Experts of a small language model.
Experts: 16 experts in each of 11 layers, 48 GeGLU neurons an expert, 4 picks a token, a sigmoid router.
Training: a variant of Muon for the experts, 363M tokens.
Below are experts of layer 9 (counted from 0) of a mixture-of-experts language model. Rows are named router (the router's row for the expert), gate (a neuron's input weights, with its number), up (a neuron's input weights, with its number), down (a neuron's output weights, with its number) and show model dimensions 64-127. Each number is 128 + 24 x the weight over its row's rms, rounded and kept within 0 to 255. Numbers have three digits each.
Before each expert's rows: "mostly gets" lists some tokens that are sent to it at least half of the time. This comes from a sample of Wikipedia text that the model never trained on.

# expert 3
mostly gets: " G", " T", " p", " M", " w", " P"
router:132112132115092104118157103127150145147104110140095150102166145150095121114154103142131158112149101153128165107110121110172107119171124117153120124137138131149103142176132158131197112108142146
gate0:127140161104135159143107144156120078163113124172162161161117132135121173135108123103182168113125141104126127115122122153138126116145161149118119143127131132185109103149074145129152105135141141
up0:138126174128158117073131118130147099103151127144117138130139117119145106139149099073151121120099169161142104149103100159128120139145165133170127146121163144126126127087107100140081114114108103
down0:128148188134108118089130140172168099126144147136173120142151120103159114130162166142148152092134175105104167107129125135169089113126121168101102148130115164140114125109125138116103172152130134

# expert 5
mostly gets: " b", " M", " J", " h", "j", "i"
router:127131143115101112135120125126125101131113150165111140113147141091134131122141088182150147110098129133140126156072075133107125096080148172107139116116127131120103140190112135119135119123121080
gate0:139171106103101085133076092117117115129134127157136150118145149126123103110125117143145109094141099142097143128122088079119126107108099119124142106118142161147115152138118173109103139148179092
up0:113129149126109148158102094129155109138151147112130122126167144111124117124132112177148145196122127107123121166135110077127127143146165116131141124136129114159099086139121085097124103135185125
down0:097154139120157103163188109081093107116146126120159116160140128130069131109096151153125113142155121143101173095117157121100139123103155106107083139133131123186154080161094145088118115155141115

# expert 13
mostly gets: "\n", "==", "|", " |", "===", "="
router:144088107128152115152130099123113135108149083134142149144105179150104075124166100179105143141137147091146148115126078134123138116109163126156141145104119089156139154175131134110174126152117100
gate6:132144121123144112101121121124095151164132153143125158156111153135139109163160138109127142129105134103119161156125143155165135143096115103127167138149102131130126157158152168156158123113152119
up6:095111114149136096138142120163136119183132120124194133138109153143124109104111103101125132144112077134117132126128117130126096123114119116113143137151135128137084135094105104115123133105146094
down6:147127146113118141161099109177089137148119069130110137139128113102111154128137115121130148129111081146138095142154133151120142075119142115116092130108095161133144123083134134144100127125119151

# expert 12
mostly gets: "ical", " other", "ation", " film", " part", "ition"
router:172132105176144130130169111098149114145137076147150104136110164138082147134137145131149161174111133104120156105143138060161109106145164131110135127110158100129106139119159130138157160100158113
gate0:136085117171117134145126100082125097120147154108127119170087116142140158131132125156150131133117118151120131145107151119106123153179106183143146109132155110114120121129120166137176142156085103
up0:112143186139105116125137115104181124144115107123163127137146147137139109040136145109144140111125089132152103111118135152091141107129101140143132152091177164127099145109091131099097135148107087
down0:099094122115134089145132091086152134179100126152099151166146097151089112075116125126157114104150148124147124151163126107109138130099124087128155132064153133150102144124095111167099105093117145

# expert 0
mostly gets: "7", "9", "1", "3", "5", "2"
router:116115151120099128159095147093127114130101164084168100142126128090103092144180131109131152116142130091099143149141088115087109108107124188151131119097126093151149134143085104126093136118122131
gate6:119145133184157106129132143149103129158106129125154084173146113115140114158197119123191114146133162156132137126129099145157102136123138161180125129109144124152117120133139106034115112141134132
up6:075117131109114132122137103138128120139113151114154126139143101125107131141137128113136158110175140126114147108130134157131128137134130106077119087168123162172132134135114181201125142109069161
down6:091098164109145087111161150147116118142099122103135144092125095143084082113111085173142101081146117143112134106119110093127106105167118137102147140143167112116089171145122122110096114102125166

# expert 14
mostly gets: " American", "son", "ley", "ton", "ai", " John"
router:126132108125124122121123116117136126105129147151122095157171162101102124110150100161134187141114161123082192113093071114089099102118113133093138131113132092102112153146151125120165158129135073
gate0:119124113102110114112120114107113140123094128142127123161116147149134133118122121131119096126128162137101116146096097155109123073134114174122099166129127182147118120136102143082203160131117104
up0:141118102155117142144137126125118125089087102118130094144081137151147106150101080092125131129119129148100115154135108136133113095099106122096118120095178124175128107143164110104156107116103093
down0:106158104090132096110139123119114125111088147115088075123112097130103136161101145133124142153158132135109134121116105112147120079157132114173103110113129172110128147134124131138199117137124142

# expert 4
mostly gets: " 0", " F", " med", " Cl", " B", " 0;"
router:106164147102121115124123124118118122136112092106149101092108113118102100135175086152162153140117097134128143103115155104135148113136157129136165186144088119103119159129087119115137175143089147
gate6:110148112129145147107168092167151140139086130114113099123135120104099133099120127133120107112130121125125094128105074111144121095167154124179133086098129114110132107103121165100119122118108108
up6:164148119140138122134113088121137143148108126090143154134146148197118070127090105135134130135132105135110172081210136151129114132104078121103121126125136140152148152127086125111131091152080126
down6:124172118134115133100121160106097130104148108142156184081106179133132137151155134139136142140117097157164117132113109134159113093145156110149146108157138111158104142158081157156160105156135125

# expert 1
mostly gets: " other", " first", " American", " film", " part", " University"
router:124161132175142150154130107107121128171148095145137108126101144110090138125158158144170148156117134105109168096112126086159142122133157139102106091114157091136116181146110130113127125101145085
gate0:159091099127113162171137077148148124133117104112126120170134134167118128137132100103184144170119155130097122102162138094161122145123118137121089126085161181149154118108082189161146170145142137
up0:133127144126098134144148109134114097142137124098103127156147131179110115132112124095128134150135090135123162153153111109134119132123139140153088164162130109132093131144117147141106161102085111
down0:142124123206105105134155134102118132098126139128139133081122144115145120126143163107114078129104109152136139106123156154091149107125116158075143130141126113116150162136194094113161138090130129

# expert 2
mostly gets: " ", " f", " l", " re", " con", " w"
router:136148159094084129140184091100149114138122126132102156122115152166084097121126111161133149149179104128131124089107135130141105122122095101130146132091167139144156137132125152088151089108137150
gate0:172118084165138172147098132124140131168135161115126171134139141111091101147132108155104111157131133112136128146160144083173134152154134088114121110155116135174118138137083154143145109059135075
up0:136093138143132140123128137170141140140136117159126139168161106149144115150106106101140173077089121159130114115155137129128124105090092152145116125122111099184115147153122128165091152124118105
down0:122088118099120147104158065162092148112106138106130122099107114141108121156105138090134109125070070061151106127136139108115113135126124094113138154117188129138135125103138148131103141180110144

# expert 6
mostly gets: " S", " s", " L", " d", " N", " h"
router:135134134102120071149136120071139133116120144147109166100115131164132113085123096153108142119119133140145113107102136130130136108129122124094159153086177137104096145160081110095169113106126121
gate0:129107127142128112142118146133077114134192137127155142127134127110187144094125117150115130148111136108139165150161143140135066096143114136104126157104126111126132100106089142173098101066112121
up0:093101143158080109122118145154137155079077129187143110103139141128116121118144143148105100134149134113143069177093111096090157135130110118090125128147122145110138112105129127125142159132080157
down0:078123117162135141121144129146132174112167140159146118142106115091070119136141149158134123137120086145056136151162120091110154140129135132157134147089144117165109139121115118104163161155123141

# expert 11
mostly gets: " |", "\n", "==", ";", ":", " ("
router:122097114147129101141104111148085143125163096136150144125116145151122078095159118160113173147136130101157126111099101116104118073105131136177164152078141099137104147144167168106174118160108127
gate6:102114171127082115173137106136090167143140103119154137084140145101129131125128152093120163132116146088158161132131138133122103108110115113090104150087123108073084144095127123122131109131110128
up6:157147118151103139167118134136114095120110137156099120141157110110123114092158110117092118118138151124132135119106132157119119180129136136135159175169076134106144136105092151106111140131102134
down6:163106142140135099099110112133105133096200103134118126115124150123160136133112154106138141141129148161113129087116137131131135138142065101119156097159190099126116130130118138150175114124137110

# expert 7
mostly gets: " T", "A", " O", " I", " A", " U"
router:084130134095069085138147124127099120119121154112121113073116113098114091167153095139153144131167127134103138094113092107100115082141127163180109107107131115128149152136122162131153121121101132
gate0:113155155127120174178126132088132129135131132097148131080077152117118116146164079170110135176125111130126139127116152141130155107144121140096109126113122126082102123127101116135131095159092098
up0:111115137148143146129103121099101125119139108112077126119152121106127160136078131128153154109111186097167161157123140128102143148173109114100134159140154163127131144135138143130072121126149132
down0:125139126137153132158119129116124098143156116124168117138083142112120126131152142139120136170114107124137135135157111134151098143111109134119114129177132092114125140116124140105152140132108118

# expert 15
mostly gets: " as", " from", " and", "ations", " were", " on"
router:138125151137124103137163130085110105142139108151132126140155141117110130146175147144129149145180178126086166141131093113131109121138121167128146150095150120170103148124166118088123154091112140
gate0:132120131138089119119131145105144107118153125099112152141132140106126121140139139123196093088143127168132128132114136124165143094126122134104127114108151127185156111137114150140108114106139121
up0:136134137113153161110124105118149155100112171134124095125133110146156147107103112132141118156154108129133119122117142047108144117147133091137119137124142117124122113161128085105119107125151117
down0:167099130108148097094143107117120121152117112116138151139164101178116131152133108076162102150150137153107121148134134138112140153121143162143159144087136144125146142131142117106159139093164122

# expert 9
mostly gets: " comp", "op", "anc", " com", " public", " te"
router:152137092126132150104129083101117141165131120114119111123134167147121147146110081131115145135078127141154143061127153117168108109145132126087162128090124080115142132108141131124165174130145082
gate0:143169111145085093137136120127125148111098094101121131122122179136109123116120112120130148118097126141117154094113082121142109130122118093101134124147092142095131149168140126137118153120106153
up0:105123133138120145190137097129124141184120121145122115154157149152110171153114108126141106134166124156120134124154129074075117145140133109118132087115115102104143103156140118130146092126106160
down0:132151145096101077147105124098130122141135179103107146144135098113144141144124099150123130153110165146105134143134103082150077126134124160087123110092116128121131138118136118134107127139116144

# expert 8
mostly gets: " the", " with", "s,", " and", " were", " The"
router:116099138107114128143144129134089178141122110163118141101103139130102126139151127159129148120135148079119157127111109117131120111140118139142125182130192122168093158141138150107128142140099103
gate0:061115137111109152147124129100117131144116143106094160090109114122168144134156147101140108144110134149103169165122136088173108133148105146111104146132078140130121101147100100127138090107142098
up0:141183174115149151109160124100136119149120108084099120128128118091101117139110068161146125131165149157152107186144139112125121106112128120110134091119136134148163152093110162171124099107136123
down0:097103151077144150126105055101095129083143143116119173119093113137098131103160144128124125129127116137090127141116134074125151113149130124141117122167119140098161103113150082128140158147142107

# expert 10
mostly gets: " and", " was", "e,", " to", " as", " has"
router:147164131116132109150142114126112130118127116160128169101143147170110110123140127150156164109168159063136160124127119140125096135160132141167131184127158132160118148164124129087129149135116103
gate6:109140142167132097137139108124113123101143115175097143158151108137163116080165159129142102097162169133142167135111115137086143124087148080153103112121067184117133131133095087097141157132111149
up6:159140141086129158154124134152106131113143139114117121164122135176161137119122162165092160142131109161085108072134138119156143151118107118140146144110069114137146133142083144122127111136116142
down6:094140087157103134086106122098116132156086131132118101130128149134128118123114112138121080122110107152103130117131123120124141118119142157112153155165153121093146080180095137085156155139129153